python train.py --n_layer=14 --d_model=384 --n_experts=12 --experts_per_token=2 --d_expert=192 --d_shared_expert=0 --activation="tanh_gelu" --moe_layers=[2, 3, 4, 5, 6, 7, 8, 9, 10, 11, 12, 13] --router_score="softmax" --normalize_top_k=true --routed_scale=1.5 --balance_loss=0.00831 --balance_bias=false --router_z_loss=0.001 --init_std_router=0.0222 --lr_router=0.000511 --n_head=3 --n_kv_head=1 --head_dim=128 --vocab_size=16384 --norm="rmsnorm" --norm_place="pre" --norm_eps=1e-06 --positions="rope" --rope_base=10000.0 --rope_fraction=1.0 --qk_norm=false --attn_scale=0.0884 --tie_embeddings=false --parallel_block=true --init="uniform" --init_std_qkv=0.0181 --init_std_o=0.00342 --init_std_up=0.0181 --init_std_down=0.00171 --optimizer="soap_variant" --lr=0.00134 --beta1=0.95 --beta2=0.99 --weight_decay=0.17 --lr_head=0.00351 --warmup_steps=200 --schedule="wsd" --decay_fraction=0.605 --decay_shape="linear" --final_lr_fraction=0.0 --batch_tokens=[32768, 65536, 98304] --seq_len=1024 --doc_mask=true --train_tokens=372800000 --steps=6097 --dataset="wikipedia_en"
Below are experts of layer 4 (counted from 0) of a mixture-of-experts language model. Rows are named router (the router's row for the expert), up (a neuron's input weights, with its number), down (a neuron's output weights, with its number) and show model dimensions 96-191. Each number is 50 + 10 x the weight over its row's rms, rounded and kept within 0 to 99.
Before each expert's rows: "gets" lists some tokens that make up at least twice as much of what it gets as of all text; "comes before" lists some tokens at least twice as common just after its tokens as in all text. This comes from a sample of Wikipedia text that the model never trained on. Tokens count by the router's weight.

# expert 3
gets: "\n", " | ", " ", "–", "| ", "-"
comes before: "1", "2", "| ", "3", "0", "-"
router:51 59 54 47 48 50 33 47 57 58 51 52 60 82 25 43 48 43 47 30 50 38 48 54 46 52 51 52 44 46 46 45 59 56 43 61 54 39 51 45 58 36 41 62 65 39 42 54 51 38 61 41 40 61 33 53 48 40 24 54 32 54 62 65 72 61 48 48 50 49 53 62 39 42 39 55 44 24 58 61 57 42 31 29 36 52 26 57 52 58 52 34 41 53 54 49
up17:49 57 64 41 57 64 38 55 57 41 42 33 33 38 53 47 71 41 71 46 26 46 61 54 61 64 43 42 54 56 61 51 55 47 37 42 59 44 50 47 55 33 31 50 41 49 51 62 54 45 62 65 28 57 58 44 67 49 62 42 44 61 58 48 61 38 48 46 51 64 50 47 55 65 46 58 50 50 45 57 40 40 62 48 58 57 46 34 45 72 24 53 62 45 34 50
down17:62 50 61 43 56 36 59 55 62 47 59 43 72 41 65 60 71 48 61 53 16 67 51 54 59 44 54 48 55 34 34 44 37 59 46 42 60 48 55 54 48 41 67 44 36 59 32 51 49 34 62 67 38 47 50 42 44 40 66 41 49 45 52 41 58 50 39 63 49 53 59 35 60 32 51 48 51 55 52 53 51 68 50 52 45 62 40 54 52 53 60 37 40 47 53 64
up18:61 63 42 51 53 54 56 43 49 54 48 55 68 53 60 42 52 54 45 50 42 50 54 52 62 58 63 55 45 69 52 53 55 45 30 40 53 56 59 37 58 30 27 54 32 69 36 41 42 66 51 54 54 38 54 50 52 43 44 68 53 35 50 52 47 45 47 67 52 56 61 43 41 57 50 65 53 47 43 62 48 55 38 56 59 34 46 26 38 56 46 57 51 37 52 33
down18:49 41 68 68 45 69 61 54 63 48 47 58 31 48 50 33 54 49 55 63 46 50 58 47 49 48 51 73 63 25 38 49 59 57 59 54 48 53 44 61 32 56 50 59 48 52 71 50 53 41 45 52 73 47 46 47 48 62 47 62 52 38 38 47 43 55 52 36 43 44 32 54 42 65 76 46 60 46 62 46 72 48 57 45 38 45 49 45 53 57 52 56 72 71 51 49
up19:56 53 63 38 54 59 48 53 49 50 32 46 67 56 31 35 57 38 64 41 37 36 48 46 33 43 54 51 30 57 40 40 55 78 56 51 46 35 68 38 47 45 60 56 38 47 61 48 49 54 68 40 53 66 42 56 41 67 49 44 38 75 58 50 62 25 43 33 56 32 38 57 56 60 43 42 56 52 42 44 48 62 48 30 55 51 35 50 53 49 43 74 30 56 55 64
down19:59 47 56 38 68 56 52 41 61 39 51 60 60 24 58 55 65 77 56 50 55 41 59 52 53 52 47 48 70 57 44 59 54 65 57 56 43 57 47 60 46 45 51 55 57 40 35 50 59 54 70 42 43 54 59 55 58 56 54 64 41 49 55 54 57 56 77 39 55 54 55 58 61 47 56 40 45 49 51 38 40 58 41 37 36 40 58 69 62 48 35 53 50 80 43 43
up20:52 47 42 42 51 50 45 50 39 51 43 53 47 41 48 50 39 51 58 17 58 42 60 53 47 37 68 59 43 49 51 62 34 41 40 47 49 40 61 55 37 51 28 51 62 45 43 48 56 44 35 47 51 31 48 59 63 49 56 66 48 54 63 52 57 42 46 58 45 68 49 52 53 50 50 64 48 66 49 49 64 23 56 51 54 37 43 54 37 49 42 56 53 57 50 61
down20:61 56 50 49 64 46 47 53 36 56 56 42 54 31 61 66 60 37 41 44 53 45 56 75 55 38 59 51 50 48 46 44 64 51 58 64 42 34 34 32 43 60 58 61 47 48 57 39 65 46 57 56 45 56 54 38 56 54 44 55 34 56 55 69 49 52 54 47 42 64 63 53 55 38 45 61 44 52 50 47 55 45 63 45 55 32 44 43 54 62 20 31 54 48 48 33

# expert 2
gets: " |", " | ", "0", " |  |", ") |", "|"
comes before: "\n", " | ", " |", "0", ".", "; "
router:55 52 57 64 52 72 43 37 48 46 59 56 51 41 46 42 54 50 42 56 52 62 49 56 42 55 42 61 47 48 59 50 57 62 35 40 57 37 55 52 52 37 60 43 28 58 46 51 60 61 36 49 49 28 40 43 52 58 44 54 41 71 58 76 57 50 53 48 56 56 52 46 31 59 67 78 57 38 42 58 54 47 61 43 48 39 61 49 37 54 43 49 66 53 25 40
up17:53 56 44 46 56 58 61 43 39 51 51 47 39 58 60 64 69 39 58 63 59 56 34 51 48 60 33 29 51 46 60 43 45 38 45 49 41 52 44 33 54 53 59 51 41 50 55 51 35 45 48 53 66 48 19 55 48 67 28 62 41 61 65 58 51 45 37 53 45 55 38 49 50 57 51 59 68 56 49 67 43 67 54 59 48 54 53 53 48 47 38 41 43 37 50 48
down17:57 47 53 67 33 44 38 49 32 67 43 26 36 24 35 51 49 43 39 44 50 57 58 38 44 65 58 45 40 47 48 61 46 54 58 57 47 56 55 42 52 34 35 30 33 42 67 43 59 38 53 38 48 50 55 64 47 56 61 73 48 45 49 57 68 42 49 63 71 56 50 47 55 36 43 41 36 58 61 48 40 53 56 30 30 55 40 41 55 56 69 61 58 57 51 58
up18:55 62 52 48 58 49 52 45 50 54 50 32 60 54 40 62 52 33 40 53 54 52 60 41 57 49 41 52 39 47 62 45 49 55 49 40 27 62 66 53 45 36 42 55 27 56 47 54 58 43 59 39 54 22 57 56 48 52 53 43 11 37 21 46 49 48 41 62 50 47 39 53 56 71 55 45 43 42 35 57 52 45 54 33 56 55 66 44 42 57 49 60 43 44 28 37
down18:48 52 33 41 60 56 36 36 49 47 34 54 56 43 63 40 53 36 51 41 42 62 58 39 47 39 45 52 43 56 46 45 39 60 51 62 58 53 47 65 54 42 55 51 48 44 56 59 41 61 55 64 43 53 55 58 60 34 49 44 42 45 39 55 50 34 49 52 49 46 40 42 58 46 51 26 52 31 58 54 54 59 62 53 54 62 33 47 58 21 56 54 47 61 58 49
up19:63 52 42 36 51 57 45 54 61 46 64 42 39 57 48 28 40 51 48 42 56 56 62 57 65 51 35 45 60 57 45 42 46 61 74 52 44 64 55 51 39 79 51 49 49 35 73 43 59 52 61 61 33 54 55 51 58 55 65 57 51 60 48 42 53 62 30 43 58 39 47 58 36 31 67 34 35 42 42 53 49 40 42 52 63 44 43 53 69 51 34 53 62 55 60 54
down19:56 56 64 57 49 57 46 30 49 40 54 28 60 57 49 55 25 44 43 43 52 47 46 60 45 59 62 47 53 56 41 37 28 72 68 37 49 68 58 44 49 37 41 63 51 50 39 65 58 38 52 44 32 40 51 46 53 41 43 54 41 61 47 50 54 49 55 59 58 47 60 19 60 43 38 36 39 49 53 51 45 46 48 61 50 60 66 51 51 29 55 50 67 59 49 48
up20:68 40 56 58 50 51 51 56 61 64 54 61 46 57 52 63 67 45 57 56 45 56 31 39 46 49 38 48 42 46 33 48 44 45 46 36 61 60 40 67 35 30 60 37 39 42 46 36 43 47 49 59 61 43 46 37 38 60 49 53 50 50 53 54 55 20 59 46 51 45 57 56 54 63 68 60 54 40 59 49 47 43 56 51 32 50 52 54 58 38 49 51 50 50 55 63
down20:34 50 44 73 36 57 59 49 72 69 61 27 45 50 43 49 45 40 55 58 40 54 49 52 37 57 32 45 54 54 72 45 39 49 66 45 64 80 62 60 55 31 52 44 71 42 34 38 52 34 65 67 60 75 71 42 54 49 56 35 57 35 50 55 34 58 53 53 48 51 40 36 61 34 48 37 40 50 67 52 35 47 60 46 39 53 52 54 50 49 43 60 51 60 57 64

# expert 11
gets: "1", "2", " to", "3", "4", "5"
comes before: "–", ".", " | ", ", ", ",", ")"
router:66 38 50 65 60 46 47 54 47 61 62 47 45 55 61 36 53 52 22 42 48 66 41 52 37 65 39 60 46 44 54 44 64 57 43 44 34 42 38 44 47 36 23 62 63 55 41 46 48 61 40 48 43 48 34 40 44 36 48 50 56 57 67 47 64 57 45 35 46 44 33 32 38 49 47 52 54 46 36 53 65 32 53 61 58 64 63 50 68 47 60 47 36 55 31 43
up17:56 45 46 30 35 38 39 43 59 50 56 67 48 62 48 53 49 45 50 27 64 67 30 47 55 51 62 51 36 50 51 57 49 50 39 50 35 26 56 46 43 66 58 47 28 49 50 45 50 36 50 64 61 46 38 38 57 56 53 52 57 63 67 32 39 70 43 50 63 56 54 54 49 38 34 63 53 58 45 49 33 58 56 47 48 40 50 59 49 47 34 43 65 41 38 49
down17:59 56 56 48 49 59 42 23 50 52 42 48 54 49 45 66 47 52 61 34 49 54 51 42 32 53 43 49 52 65 46 64 43 62 47 67 57 48 40 67 45 39 42 60 54 56 41 56 53 33 44 54 56 52 60 46 51 47 48 24 36 41 65 51 49 48 54 46 63 51 39 53 61 51 56 51 57 44 65 46 44 45 39 43 53 65 47 42 71 60 55 60 40 61 61 50
up18:41 50 54 53 54 61 61 51 42 45 38 47 48 36 49 43 50 60 58 60 38 59 45 60 62 46 50 56 49 33 43 43 46 33 56 50 64 54 33 43 47 54 66 64 59 55 46 59 39 62 40 56 55 49 41 59 44 45 45 71 40 37 50 49 37 45 41 58 54 57 61 39 51 64 53 50 54 74 70 50 34 37 54 46 64 60 60 54 51 26 40 52 60 70 63 43
down18:39 63 61 36 48 47 46 55 63 35 61 51 48 54 38 50 45 41 55 42 54 55 59 44 48 37 48 64 68 62 54 42 59 41 35 45 56 49 61 47 46 44 59 39 46 45 45 59 30 17 48 42 33 36 47 52 58 70 45 42 43 58 49 49 57 71 67 47 45 54 59 57 47 45 57 55 48 59 54 61 38 58 40 52 50 64 64 48 54 61 51 49 58 52 58 40
up19:45 35 38 49 56 58 51 33 43 52 49 64 62 44 63 46 54 52 38 41 35 58 49 62 50 70 47 33 47 19 48 46 50 55 38 36 33 51 67 39 51 32 39 32 47 56 63 49 35 70 55 43 53 55 51 44 37 45 45 34 50 34 41 30 45 50 58 43 31 42 42 48 57 44 43 38 44 60 50 48 38 72 60 39 63 36 34 44 49 56 40 62 39 46 51 38
down19:68 48 55 53 51 37 53 55 40 53 40 59 49 63 51 53 57 40 37 55 50 47 44 62 59 51 34 28 40 58 40 55 46 54 69 76 56 52 52 43 44 67 53 51 50 50 53 41 63 52 58 69 36 62 49 51 39 60 48 55 51 64 47 42 38 49 52 28 66 41 40 67 56 45 62 26 54 45 48 55 55 30 64 63 53 49 69 64 47 49 39 58 44 37 63 57
up20:42 47 34 49 51 45 46 48 53 55 49 59 48 53 56 49 52 35 37 38 62 45 54 45 61 46 36 55 49 51 66 24 31 62 28 52 50 53 53 67 52 55 42 48 37 40 46 64 52 53 48 45 41 45 56 38 24 32 57 56 78 47 43 50 45 56 54 55 40 66 66 57 45 47 25 48 59 48 57 58 77 52 48 56 54 31 52 52 47 65 43 49 63 54 48 56
down20:55 44 63 46 52 64 45 52 38 51 43 49 60 55 62 59 53 79 36 62 47 49 47 50 45 59 43 41 46 48 44 62 44 38 43 40 42 37 54 44 47 49 53 49 42 54 46 43 55 50 40 46 47 35 69 29 39 57 49 32 57 46 48 59 54 47 49 54 58 58 56 61 57 72 56 53 25 50 61 50 45 65 47 51 36 48 32 45 33 48 28 49 47 45 49 39